config = dict(
    n_layer=10,
    d_model=128,
    router_score='softmax',
    init_std_router=0.0158,
    attn_scale=0.125,
    tie_embeddings=True,
    init_std_down=0.0,
    weight_decay=0.0083,
    warmup_steps=50,
)
Below are experts of layer 4 (counted from 0) of a mixture-of-experts language model. Rows are named router (the router's row for the expert), gate (a neuron's input weights, with its number), up (a neuron's input weights, with its number), down (a neuron's output weights, with its number) and show model dimensions 0-127. Each number is 500 + 25 x the weight over its row's rms, rounded and kept within 0 to 999. Numbers have three digits each.
After each expert's rows: "mostly gets" lists some tokens that are sent to it at least half of the time. This comes from a sample of Wikipedia text that the model never trained on.

# expert 26
router:527533543487495470501527497479520454533508477501489499453499477503478511506477528476514516515464481508487498527534519510536531496483445574479510508474473479434546520485531518486515498476526497446527502484490494525493523544517509511475529535499478509517511521468503525450493477491544524474526462507503512482504522499472502484480492462490471493467542506495502495525497562514479506499472
gate7:506504493484460464457531492493518480507462520524465494512466471429484489524497498508506530531467501540472505510507516480487502532486494494502492488527527511534513509510504517503506518450488468462467518469480501507525486500476476463477501543492505489539505516528525486491447511494506533540579554519484508470481538499503497506493521488519510452470472485510532496505483525529472453472457
up7:505487490461498505453530512462519494513481543504469473467479488411502514499488491510525515491459475494443529533503516513514479492543491533502500540522490516538480524514523519499508520454468502462488492486473505498492484535494503496539459492508495497476517510514501499507473515473503545547553530501492547456472541507510528499480453467545517469481484491516520512508479537492503500508494
down7:523492496499539507510476473474482510473506498458441522552521519537520448485494512489544489504523496502530487509499454506471503498536509497489444484470498512483497484455521486551486492493487470493489468521449540511517498539529502487528486463497539495452487488468461518500526481493473470508480495494493499464495460490481515463482468520490520490498493504534443530521514505470464536454507
gate8:518482515499525530491540498508537474560508530512504492513531501468460510541541511510512523477523540518486498495507498481516450524471488548524457492499506517475522498519462437495515462485461499520517518526498461490507518535531518515482527519503539515497523520522480479488548484504501521510525512525502482554509494547478493465514512534482449489524508470504506535535511552477482517523518
up8:496518497450522489524509422536515496533482476491473450508476482471514514516465515510475470487528524446485528516445537487495532486443511519471468500512492492503494471504501475519458505483460512515508490499515518504485525497509503523552490513496563480539508530497493479480568475514462502518504477473481478502508507498517483509491516501513499471500458496452515458495485454481512507518476
down8:497538516481508497517476466500474495538503509462509488488520472533528469440482520497498535450541472549521515495487506524512502504507488544529502518489480546509502487496494426490513482539479469491517509454534507502464506473489515495481511520514485502448431498478513492538508489540551482523480533505502496520481521494535497488521489474496491499496444515537504497483449522501470491469502
mostly gets: "zed", "line", "iful", "ful", "ble", "ial"

# expert 16
router:486521487516504474494518476472532490471507530545531514573516535511469496467459466491474497504502466497526513480486518507507467496504526483519450499510472447512495495472479472458516525483479528500477510497508514529470477476500456501517479452469499525463497542552538462487454524520470532510530535509531485478506476516467499515500474487503498479499484487516537493523534488477526452511524
gate3:501475541475456504493500487498472513495534465514499526533486469501484503450491524495518468498507505477497511487508515531544505553435525535515497522465549449518522481494476445501435490537477523529530494479522496560487494520472500481497500514482504479494467539513490519501479494517497513517481500514491482492545478483548503514536469539510495533496474523543474514470492515508488541515485
up3:524487518497496505505504480496512524508504476518514510561498510512534536481511465507485481511523496488501488434512490475486494500423503489516476499534521480477537486511488486533453488548475547537527467498497497504512483527499512482467521436460489502486507523511488503497469516517463549505512511466497495491514488530494475509496475473471516548488460542512475499545480503576478536493485
down3:511482473527513525480461495530508516536486538458544507514538493479540520483458474494461523476514533479521533536464460477548468460492482481517485464533463513486476498506521455485495456517494477524497483498514491494558481509526510539482457508501485506486509488460498494496534478518505486541506492512478500516482511508552507515438519507473468476490520510481534478481489467515462473494507
gate4:476486454464483483468486502491462495507484477519497513497489477520482525535527495475511516521461482491490533514475517463485519460491506531474473504445466478530458514479506498455511515497529480502496495523514488487468492517515507518481490484487515494498481480497496454465475501487520452529527451523520516471510526553524503505485539536495493486521508505561539427504519512485569505476466
up4:518509470502489488502498568494443492522483518508500489483465463494510528539507518521541474556435505472500513476503509474504519481450508493542465530506523465537487505506507495513487547514518527513486491496477522482490492499515556477531491452461468438505500518462478507489475482482495498525500471530470485472487499528514499536491493518518496505507516490513495479473505493502579533483484
down4:539456499484487570469510534509510505492472469462515478507543508519505526479457505514474533492494469518501526479483474522506483536478490489496533513494509468523479483492460525517482508494526493495518495454542485482518486487513491468525502436506554500515505553504506502485493505517486494495511548505498481546492457491510461478520518492505518453540493553517497517502507484485437501530548
mostly gets: " *", " Clade", " Succeeded", " Assistant", "|", " Source"

# expert 15
router:488500489534488478530515489513503491473460431465497472473493473492516485529531501456484494529460544481528495519536495541530505495499484489513512495504494541532504549542520478498486464541519505441507491500513500532478518457522491505486499488506475525501504492475520537526525535536530538539487519524491463470498496525499464483471556512516526484489513471475539516512482488471465505526462
gate9:544511479483490495460493476494541492493528468531479454523491487501509466516471498470510501558509509492537458485509509528472498515501488524501469478505457514484493512522481513490497521544488501466469497484494445510477463486493533514503498546468503502502448484504528472449487500523514507487507474479538509430477465489476481515484515542504486482521493553516528484537482484527479537449524
up9:481441492486468496515496523507443497493507511483538487523444512496496481456564511495530516503487528473489467487495491560480515521534509532530492533502495454476493520495493467481488477532484468483520474500556527490502523441478500496462463453491519518543516505489515501501514494534497490471465491509501500434490547495484505497506487519495499514507503479484477476461511468478527534483480
down9:483479473483518452477548489568489479470547496498512467483511494463472523482468479534548503461514549500525470517497464483470517536489497499532490473524466469512523493482540468509523495536489483499491508490504463518512482514529466467503484529497506500451481475486511524487531499521488460520487533522500482448505519507459517485501484453488519504535522495481494524484479515476515540550514
gate10:455501499477513508505469530484474488444491513455504488485520454448497499497486503485468449496515480515500514520486498486477464508517528502530500481484504506510459524539483474529487457507468479524530527492513507445509504473474464477505491544442500476474442506491517531506482524496496535458517483550481552504484482524474510538498486497558459483473482513475513494483481530510493503507479
up10:453477510509492515556471544493467509502474514482508463486522478471526492500481499496515472511525490515513510494504510490513490526503533541513480496500543483541482500543480429511522499531550455504502518501540524480571531474509437481452511487487497493469469500490536523513495525496541531468532477527513529486510473506466522516517484487503488518447505484491488497507474506469503494541510
down10:460489483537516476550528497553476541511492516477500499527498490502466543460461475469474535507510452472490496512513490521539487489513496525504532503459536522495532492495472505478495536501506506456524490518492513503557537538517493500478520492495491474478461484482502499468519548548518545485464501458506442468491493509520497544506489533494551507514504507498483477495526511501503534523527
mostly gets: " Harry", " Patrick", " Glen", " Norman", " Rose", " Love"

# expert 13
router:474508482520483528510490501467489520521527520507505458556543484514459541476497504531475527535520481519551480530495526490476496494509551470514473497506540448514519468473532533503500495485541501550482478498499537519489488522500507530534503458479524472478473500516517464493501492499473469533437471519491529486539502470514520482505463499482491492521481478484508506489541486491522559516523
gate2:491487508494477467562519499571498507495458498443514525482509490458495471525482534485525505473518519525524496523556484509523506498508502509488532511497503496478473513483491536502531500483492482504493497481529513493576519448520482427506474491470501496477460497549484485519508463490508481461512515504497533508518544503486501511528494510467527494541550509491511544525487519524502507533484
up2:465532502533484478516539490512555515511512456469480528517466534446496508470489518482477494466531513540519504524506495509477495477505497533504482498482524476551539543477534520516518427481535506493513536497472495498503511486521514430483465510493504509496487465499471524503485504475508486463499533506476463477496556521529506513467505536491464490545483521485498518518511495484534496475522
down2:481453501527511494460462454503534544494506514511502523491468552511511494524476522487533499482467495517514524484469544525522528543451536529509494477556487518504530513550490520507528489501489459448476533509495512495537531522509496494546492481526514488498540457493506521506473533485508517555509490470528472486500494495525520520479479500519489521513507486489516493533520473463442497514477
gate3:500481521479490457505467490540555525530457517486516490491489477505489486523474513486491502474461479490500473505523481498517474489509510502506446521488475505509457508446505514507502497456557523472493523478515462490489485536499491475473508487527519504519508506523476469504486460511534522488515515497448463461475522463474506521531509545545488494537502461530520525477525544507501451513443
up3:492519498469507501538485477523453517495530503512516547517549497451497478459505505474501507495518516455540502532515500538547492530524489553519543497479439535449514466493527507551529481514503517511537544470456507496517491545503509489471490514498470522472467495513506526505503512508521538507513482515478484483527459526503494511489501485491458504511490468456492479514490494537459528494508
down3:481533504503540474525522454531533495499474532527462497537492519511439474510516550513511525541475494490521488502496475506486535509560544528482486510477489488520534473523503507498485531474480485524518496434495519539514545522503489469496492498524495484499519531485544461498460532515498515501495514485486551553504499494470457497492487523498485499492531528454482498491470539468490512522506
mostly gets: " K", " Jr", " David", " Inc", " est", " Eric"

# expert 30
router:474506475522480534514495501469494527514535520511509464555545484509458546475496501532474528540520480527545478533490535487477496494503552468512468499498536453511519470473525527506501490494541499550486483497504536515478480518497503528538498456478522472477477504516522464490504497499471468530439466517490528488540503475518521483502470499481498489518488476487506501490538486492528559513519
gate12:504453536510470503508504501522533534493473482478492481531471502502487520507535477506500480517477540534468522532484487488502464557440511494469485493484533487505508521475480491489488501467521489526509509485509536450474502526486486489487527521535557541481500542479463472515457491473557514488529521499497481455485518544532527532502492498497523547458481495525480472494478521502521460483492
up12:508530516480549481469480489557511505467493483551463514461536435498503506528494524510486485520483534515533524523503511528506483505497493467510483477472519511507510519505454529500485538513511531506476455487457492500504485497479515513525506539486527501507515489503507507493482460544507492547469508541480481474526507535532525507504519478534482503478516480505445536498454504496464432462503
down12:501489462499504481516462489533510533507463479497500447550513494498515515521509529509494508545491493517531515499544502547506520503451519473519498464464506505509481512448526469529513467510470457528497551509452464503494530537536507502514519497514452497500463477488537505511483478495477512511502473479480460494508519513460524460461503514511479528498523472460517482506558492515522526490544
gate13:476484497463502494522477511553527446533508477534496510529492487498506501473505509464509483511491485521502468512483509506514513479470421551527509528488529501507459507511475506490500504548528519525530534498543505489520524535543512507456473547520481529527479499530480516472513520490521487490501534457517498546518472490476521515521522544530493470502484507493546516514499515549504551488475
up13:441475493502515525485499488520507473521522499486486467534511493505515504473497546514523475525460487488526515499480436518489514505489470519497510491471491514533518532523526476502472503526493517484486501513535514506504453489530496488502434462500519535490449468478485528448545485506509497511519514512464501493527529488485539529548490472550507521491458534510535496534564516493513471510471
down13:514495491499473506462534470460508499511513472540483513550518482525538498508497480488473532485494500478458535471494461523486474505482497499536503534506489517496506515451533479516509534448520456537465513474533475497477528519475480488475498462482519503525478487478489491507500530516469466482470514530457528527456480506520442481498477532497521470522485556517543510500509511531506530456519
mostly gets: " Cra", " South", " vs", " Conn", " Sum", " Dh"

# expert 17
router:475504479527483535511493497467490523517535519510505463554546484516465544476498502531477531544518483524550481532496530488481496497508547467514471498505541454510521472474528528503508492485538493550485480499501535523483486523495502523536503458478520476477475502513518460490510505505470466527442456514489527492538504470512521482507467504479497491522482481483507502487538486491525561514526
gate17:466488505499497482466507458476471503489484458499492522454518539479508501470504539486517498500525475497512516455449504488430486502510493536517504545495525477490496482483500484494486494517475523474505505496511464469488489482487515536500469500481502459557495510502539525498470533497526547477477491533519539508511544506465478544508539473539493549530515458486511501515459517541480477470527
up17:489499487480515521500505496549509429475527513498497513496489502478518478543501508511505504489517497513505494489526511511519469513498471479489510575480474475514484468524524528515508531515519522520440492513439505519465522485546491476471506483526538475496525553525483469503468444458452515486446500488485545518497539512497496518509527500489472500450493519467537504509484483518509480468511
down17:497502522512466525498498497461483474522461490468476510480514491499502509484543526551497517514473472465485530531490501544498469528483509550467536520492491501499471556453492492499503555519468496530539456504464502547486510478434503468471505507507505493483518488548497512519519507486484533540543488484466482501484511473533497500500486523533496505477500489458501492470516457488469532537526
gate18:495469527499515429518511475455485482439474441520543499462526508520532502494484490497499501485477511492481553491487523490526509463499513509489501444522492487528482502469488466513496495532514469457559536469484504472473511549486482487453492501496531539529500511481478531530469476479520467471474508483504478478473513504502494464501494518488512466508505537518501456497492530524464518503502
up18:491471454467523479522523519496504495522513491482501499530495532481483515510488497481456500530515510487539522454516485499513462431515497514486487554505510484491477493552558490515504507513513487445534547539527476504493511501532447538454472544459517493463495488532529518487499502483526512518522519474496512478495483501479492463507519483482514488490505527498497514541478549506463484480553
down18:505474530456510471530502464488524471506457487538507459501522547547506493505482431495515509463471513479530534516487528477534507517513518505486513522509465512519480505523500464482500504524477499520511527554488520539538491480444480482515515511464495484519456495530487489525510526487537517543509520479491487482440493505465474505451534486501504511496520491494493479447510526477542498505522
mostly gets: " Pi", " Big", " Sand", " Mont", " Sha", " Wall"

# expert 9
router:476508479523479533511493498472495523518533517505511461553545482511462541474496503530473531541522483520553482531494529490477498492509552469515472493498541451510521470473531529502502493487539492552483478499493534516484486519493506527535500456475521472477478502517523466491505495499473465534441466516489530488537504473514520480505469505480497494522482481484509508487542488489520561516521
gate4:536523501511480466447470494516549512501496445457516515474508510531501465527470498469532488490491495479527512522490478490481486466527458525496551514482507501527513543484496508501489527516508498457520518508512542498500544488463478521518505540488498491509500541477489558523460470522525522496501441528515472531498531520500514499477490457545528514519499494512497470486509491537545489481547
up4:492503465560479450457464460525486515525500473459500499474518521526488451535500501486552516470504506470517517507510496507537505468539476487476511509520494488526530500471547520541467543492490521459523528461497513538474526516514514508492476485482538537516525511505496487492510494533487512526541483495514493472524498518516497492516499482527511484474488448487503533521512508528525442444519
down4:495491536514460488501480457493499515454533470592512448477515509526493521539530520500488460506516522500509497503514512526516481547509457549509497500504489512487515512484553528466492484477522525514518509516516500494516536507440546491461481503505484492499482496552486480479541510508508519516487503526500530471505497518499488459528489501501517559511505514466510482516515532534460453509492
gate5:521531490524511510491540434540494493499461507469502506494479480527505484461495457508493496494542517501489539475494436502510525472461458465476509512502536534479519516504481528489500494477520518488508470475463485481473454472528508463455476478530557491484520490468436517477495482483509475469527488503482510524464502509478538496509519484518539529491463499496509494514497520513459508500548
up5:473483538478490524491442527515487497469445485502521490505529463518492509451485538513563480515480501473516554491498499510469483526531499462514500517478480546501467487478529498503513501504521507531526496505474469516508513501502445449468541533487473516549472466512499513492531553518523506506500507484501509492507462516453533522473480500484509524475485514451459482509489485524518478515469
down5:482526502547461508483501491501495517504513512508503496570529523523522472515461469464521507520516478529468531540493521521478507525508498471495551529480524489483473485485524554475510540499484500535509442491466493494502508507505523532431514468491438516551523481508478496491516521507499483478499475490525503485539509500481495512544537523531493501470503514494487514479518450534476538472496
mostly gets: " Co", " Company", " Corporation", " International", " standard", " Battalion"

# expert 29
router:494468499520503490490481471481483469523525529509533457504555554490548471518464499520489531529515519479475512488489522460547509517481475489539457486510471523523490477456454473538499517486461492486482501526467505533491496523453504466490464466471516522471471525541510486448524522484511485471498517512453488532466477490484469506546479538505520487495490519494529503493478487501509485506484
gate11:518518537478461451533519537505561486533483459482555495494518564466550460508487465426543518524513488473481491529507488523516529458499528517535483472483514500503496501509510525489518479499539495501505514453493481521517483493481515505510513485542492518479491484514511516485514467527460509486513535505474468518518500512544469530506501472478473497521495525473478497503504495508521542469515
up11:483512469524520510552493509475501518509464468524530524520466482464475472475466562498484486498526500500502473507480517466503501479554497490485484552512535475498459490523514561477556513559482534481500513494498528518486499481485496498497477512514487501536508463508505477523490547495524479526517493516499519494491498526534570562506462482512521508507505476516491465528511531471506491479479
down11:508482535511540475531512519456444474514477525514531528516490464522506498479508516498490529464479459487462488482495520471526445473531561497471537511537497539491488506477529481511557478515483505491502542520465500541511499550491496502497484490518478487529493470482489480493472512494515511497509527532512513477477518572502511506508486471554488507492475534527465457513494490473504504531494
gate12:492562464502506529488437533505520495503529504555541481509494506485472515498476503475500494463485502499509522505500469485524484549509498477515502486500501464499492512505529514466508471492494564545534491448459449504473518468506515509546495501454469484479489494493508467470482494517507478522465506531524475502484512516481514489482526424493473518531500525488498448479481500531490486529475
up12:442532482527512504462487519500521493520512445534505474470546455484524516530469505503511515479484502492512502510513446481514496526519506522463535525508537470481512492499520502498520475496481549558500532474525455510469462494495493503543482493474516495462498511529500482445491454514480493504474502493502540500516482498511533473488526421520501497532479499459490450482476519498504508505496
down12:500515499510503464499546472493462512508486494509507493493487473456534488466511539505497494524543439530487487439536498571466478513489490550547505514496503516501508495484502501493487510496515478467470495502491521504507500506508474510492551525559500503521517479477487550510502524447504479506516524468491495534499511481546487462496479518490514548484477505489522516527503463486525446461540
mostly gets: "\n", "\n\n", "\n ", "\n     ", "\n   "

# expert 4
router:472512479524476531514492498467490524516531523505510467558543487511464542475497500533477526543518487519549482527493531488478504499506555468514468496504539449510522468474536537504499494484541498547486481497501535514482482519497503520529504458482522472479473501515518466490507497503473464534442464516483529492537499470515516490507465506478500488520484478480507506487541483489522561516521
gate0:487437547502507483485518523485479475523499492516489482503496483542449535486504531543485508504532526507505518481519455498491491466517489545530503560472495477477500526515459497481487477501458505516507511514555495522517446517474442502499471514451511494524498494496549511499501516528548525504512492504488509472495516492517497495507467487493481520529489511541550519449488528528520525449495
up0:532514531514460474449491505525447497450487471490470494449510493485525529518489489488490509506484496514525496486500509448512482496472526531483534516525496515523488483493460514461473509511453510505424494479471527502533469477522431513481507448479529487553513482465536486483483520490459527477512548482493509514510511482489481506513515516523470512500456527463525506505497507505520522495501
down0:468487540538469497521461483519509447504521508499508502492520525485450495459495498468525539501502485536477509522471473511469499540496480470515481468487480527510451512510506510473515445507482512490489515499520517502507509495529499494503496525522457483521505519478475542515499516488519542531533495483507554553531545545499505522501456487514533464513506519491539524503542433484489513523536
gate1:508508508472488517489529502501457479521507516498515486458479511458546484522532512500521495493512495476488482503483514506508485489470442511478491502524499517503493485495475523466491487507558461498547459463468527482515489471523507502496516491477524535527542525508526510541491527499546463508545481496518517501488576463497468533514512477545489525510519508493524504460502502553441477483544
up1:538484485527466502487524494498491443508524492510525504512515484505522504457536484485505501477496477475470459496501477505530496475505475500485509482505498537561524503488506510473489468490524521503550478473476527505516504437499522546483489475484548531514501458529508499515513476517521477499516549472488529506480550520527472480497496473537527467496454539472554493501516554530470478472520
down1:482519430501499456478538492522475499533458525499469492514461512464476509516469494552488498523444500530516522475498510487520472552503480504533554531483497492528538481469541510514489514495518519537484513490454523502534535497487486503471522476491535487528507489474457501511459535492499488487491477496454487487506488497497500476508465520531559520495504490451471493505487480481474481505532
mostly gets: " Al", " Conc", " Corn", " ev", " Bad", " Med"

# expert 31
router:497477460456495479547446534532491498537465500478527521446439497511564481471492487470482527505496507517481478462506497499496486529517472492484513489473495543521481516492520476485497530489507476512510475510507488504556536503520446514495533508519495513510494499466464519523524492534512486468523525479553460475494498519519485498474549509515514514490524462529508515484457480519502508483543
gate12:512525504482495536504459496531526486465488479502539509501496511473529515517523521464517542509516524520483542494510467529526494504501509495459502505488474530519510504478450496474511533517504479525524494498511481470516521559516535474495494489499537508489534505491488520535481491483484462534511499485504473458514505530518489490539526559531507507467492516498526417493518491553439531542529
up12:488481511546461537508484565482509510511471519483513492513493435509498492473502506500480476519468481516475488503473439515510519551551473488519486527516506479454500498486483481476493493550515474506512520537457506518493537496459510495491461494503487527477487544478515514471494528493500507525506527495473516443466492494471471476486461470522480531490511523499474508467536484545508493462534
down12:495514481520467476587492531487534497482493501502457506471504515505492492487473513506490502498477554498485473464502524490533512497486514473506507520498511556500453492510471500463467497502452474480510462502489492568478501510507510523516506508476458514480480499437465454512528511568525555491515509504489458489529512504513497468475521496497475486522499515515554518509504476504483525525514
gate13:495498482460512487483540533482512504462534488533521498470495524492492485508454499504515485524546523531533536527545513503459480477495473539490523492521497492513505515501521509508531550480507494543518514441512525480500526533505488480485506463534488497467531541510510466448534491482533522510497492502546439509533538508519474479518523525517495486490507471466519492479475455504532470493547
up13:481520499501498505524469532508455455469524475503487495455453505481495472523505500524492486501486471541496542457515524502516478505486498540449506502478444497483472533500489424507496524496509503503475549463484487506524517549522468510504460506480496536506489542552505463475516504472548483553522510521479520496481500527516476470500486508474478491476465501481500496516470489518521473527527
down13:538516505504488501490478486495505506533544478460542539477526451507524524496495492505508484523457514478524457522520462552462491516471542485506453499476488538530530444512453514467464494487506504511487510520482482472464479485504497495472510455523516521522522512512495510488482484518511512498516500468521524514555467467497537516519503494488525545468468504517475468527462524516447503502475
mostly gets: "'", "h", "ki", "ka", "ko", " Michael"

# expert 19
router:478507478522480533507498499470495524518528519506509461553548487512463543473493505533477527539518482523552472530496531488482497498511549471512472496504542448514523469471536531503502493487541497549485480503501537516483485521497508525534505456476522472479476500514517461494508492501470469531439463514485530494534505470512520479507465502480492491518482478484509501488540490488523558517518
gate12:470510500538499551511515498506488521546547514516491489469483482500479428564512502528475489501526501489489500502508516512490511497522483524477474477482524537516480532486540537478461479487497524517472496465489464501506490487512489474499507452484527512557517548530510507524532557488515483468529525512492492453521552486520503501519534464503501499479553529498524470502468515523496503500537
up12:532509487516471537474442482501508504515494460494504517519521502515517492474506528486492488496501510518500479462472503535512542484495530524531508494484460500482504537504515452473546521489470436527464533544447473506526497495501466491495525518510518587499498505474507505485512478533507476471488537486513519522474512493486535522511514463521509479501502503469472496495545554497526478534543
down12:530500525483509516490479463528495497489482532463513471509512494480541463481514451491517457512481493506496552499470523516492498527499443510552521515445500473468478516506499519498566509501553497533512499498506508501501445498514510499482472478512515486490498496515545500499488527472474536490503466411513486489502497457504536514469483464489461506526523520506495509477525507477492472512547
gate13:487471576505512461488529495490501493524473480508498496478499508515521486520521470527493491523494528446529532471494499499497481473506498491513483526516494476507487528458470468483492455502497491475529496546521509504489482515480489480501480489556512507466435492474500509474485468492482535486466515531493561439493584516521492528491531508524483519476508492461494517523514521490556507493491
up13:528495480508496483510467472465495483521514519461462483472474530490527480556495523520458474545499484465484522522489495513533449531476455466496487481507562471534489508520504460514470481529481515499468495495503514488462493507505477506474483512538504495461516500461427495533491522510495521492495495503471530464505524497509502541490571494486515491489509499528518510498547468470480504483467
down13:476505576502479541506510557473463482512511508533511517515513477490453474484495457504473473474526514529526463516467491483547519485476502522527458516480501497537530481526489486486546522492482483521483490499502485515513506505468543507500517520512488525460527434454491494521502517499507496506478477490481475487487455497517491516516518508507499499486559489556510483482523498534536458533471
mostly gets: " dist", " mo", " Ot", " Del", " Mc", " pers"

# expert 7
router:452561518480471483492486470489530522501538493518475469553524480481464530481508485495510518538497471494473512529491516490510461498480539489528511494486529478499458496476514495518501529477500526524511503486477516474461506459481469557525474495478533508458478531520519439538450526510522465491474501522490528484530473480485534494541468516542481485482499487486515477498530505471515477517481
gate6:504498523524488505468498483527484480532540521493484502534516512492451484516487497500524484462545497521480526489470513532476463487491513489473549475494485482465489492505479482497501530459469475459515452459495499513483497532518507529502511553476492475456547538497476529485501541519542502534495494474511518504480518462489512540527506486520502490516548536490554530472459558493470491502514
up6:505481505493523514557467522501503461521476481487484526478497519515527506475563495517487482527505534509531439514551534470510488508473454502472489508458480495523495529464510536525498473534489489524500524534507461510478503514485497497485539504542513501508449483551499510493455495491485495468467515501511488532498468509522523468502528469504496537518512503467496497508512518523579462506466
down6:479478524474496492499494499538509551507519454479464459492477500492498486544502515473472498499488537498469511509472523520510497529537496494510512506518499440464500486497513516478513479501477475436546543458507460506519497474510555527515516524530490482520491459493478484515508458454526491460485504533483529526532491497480511507500486486496532540516528559459519475511508513473468492489546
gate7:530512515546474504508538501472467458501508479498492515495490512548511529462474471507481486501490506501492481536483551498508464536490515486470503518479475529496494498492516534478511511533503476452533530470482483498471521529503498479506477494450511521513501466539509463483489484502498531461497552527477537502503566525488472522459486548548523504512510502506496470509467442504460479504542
up7:506528510522495490507470492532472458485502497531459478497499515564533527478520542499477506505494491526514461549491505463493483506508488474480537451470478547514492510480487498489497519520489475473544510475533514512510466540479510511487449495470510535486466481472485488486543490505500529454535536539445526529477535528471510501513497523525524494493509501473466462506505505542496459482477
down7:496477515497500513516524513476504484519522490488523484503526517527483478526531510507503491521461490512513489450593474534509510505519509513529504510491506474526500518454486490514496506506515465498480493505507494446543500478511498492548467534483475501539513509536505494536509528492504543562431477484505477481521487515506530503521520483437494487469509471523513555556531506500513535477484
mostly gets: " Animalia", " Starring", " Insecta", " GBR", " |", " AUS"

# expert 23
router:482476491535475529507550541472489496486503481509458533512524527521491477486523518493518514461490520516489466510493471531458509509507508517535512500469542520483511517494455534529492504514479515510542497517524470484497448539471543512497501473528530494538463535562483506515521467494463495516449517521478538466493520505547515480514486515499461529481467547505463509492512476493515524486469
gate9:482532499507545514521539516479507489511512543528473523518496497484511490474500468499520494491503524496475461531522509473495541514471454524529518531502489489526465520458477493503517490463485512516499484473508513501547514474493525464462511517467531527535552496502534479532476499492474491442548555515523526491497537511514505512459514555511509502497540501520460494505465501452485455485468
up9:514497501445511453463531508517490494476470523497464473533501491441512514499527515487532507504518531471521510468483509472527507490529479504525508474466497502515516526502557524517521472469482495500538456454543527520503462521498514488485513471474524501504546468491524461497512484443488501512504527503468533459514538477475510493485538543470500493524505467496558520475486471507477514484483
down9:446436482483530517545512460509518478534505530515494485500505486509498512458507477487513559486517496493538476522520529456504506509478468491477509467486505553519465518492510501508541546517486480513519537471515515515511529497507491522470505552484459503489489530496522496515489462554524521514485457474521454446505474500538499471488485483525503517507452499502483478495499512487517520531544
gate10:493464510560495503512575498506516492488511495524514497473507514510509514499481492493529460554510490484496496518490517497506466488508523492482477544508523512519510505498437521479518503554508497471506551465504475503464499531478519473487473472529514437476464518477522483477487467480485477534502497492504506503555492465495463511525493464467520536487453496525520467508512458489453467527484
up10:504469483551525513485536483484535472499493506539513484439475499508500509510460495490499445523482505476459476502446502489484481507490535461476509557489525513490520490476506516484525519535524503483541554489512494504481516514505522476496467468550516447493483505515493502448495470517459487534512489497538534522550490458522483495521494462476538519488456509527500510499526488479471502500487
down10:487538508486511496509517502510523532478535519520499495483510478527453494532516521495518462488501488491528508504547483517478504515478487498515522495535508484466502520471497518485453465505524514474448517468470419502484517506505492496526511488505549480492501472520589505500499544548513488493503491478524464537464551479513512476525481491508500480530485424494531478524495507521487498497477
mostly gets: " he", " He", " it", " they", " It", " she"

# expert 6
router:473466488500531522501510510497497486500483511508497518487491550519466508487492521518529501496518466517534535488507509505495486510484523475564471491455500466520538489528507553477502442511461532516484495525488501523527469511511544540524468473471531493441476493542524512501518477450516516503477549518539487512475508492505510465482469481501485532522497440530487496525537534470529523506491
gate4:500507500464514505560489529478462436444463473500475562435506508502522508496504505509480475488522475504517486481501499459457504546496494486511510522528490497488465499492489482498503522512475467506495510471473541480504499517512497510481526511517465500506484496506510492451508536511478495472543534511495525480507474541546517506423517500516493497486510537551461508526529488514505493459478
up4:521535490500514518507458504477491534495497492510539532461448492502475499487514519476481475491492442523534524453528519478496525525488480512501444529477495429500531485508462497534504499494495497488530501513537470506510500531514476513534443491532535525473486475538488464500505531513485493465493535497490497513462504507500510551504534488494492517535488528529435535508523494528493475494467
down4:530498470483483498504490503464486479561506468512460503530483516502511500511521551483500531480472512501499483493455501508503518536498481486476512487536483548512499546471500446507482449508521489512476504503458502463514472494478521521478456509544504431517505517511506509455489507509487453540507521505464472537491445497493517476441504490545512496450510485488520527483528523494491511481489
gate5:505480474537467516513455476517515486531470518462533512450460487546496494477516545466499476498475520477519535475468463490479513537530521514500492519508462484537519538509487500516491482587488515496500491518503484492531500458467510479499486518480446532533508497489504512524490487503521524567498522521503470477535478476522494531526500518530539526533482513532508499490500497505474483468514
up5:540456510519479542503436470520493503503507503483487497480468510518545518462495511510489499501481482493529548475462467504487482542509506489528489576478498482502492513493520475485490487555507533519525521526520518481529492460477521478495489505487476487487525506506523502497504493524529515544500504500534461504526452460479473519546462550543521510517497495519526493485535512534468509445501
down5:509490497487534458465478482492473488486511534526539438494527495489508488437485509523506511533515501533500502509553506502477506512462501511527486544495511510450522517484519489463513528493458529500502458491507482488507488473520467488525510521487543476501600503506520497494528494508503489470521530466464495472498507488478504468549483465533468500507489534478469482524518499519506528532526
mostly gets: " .", ".", " adj"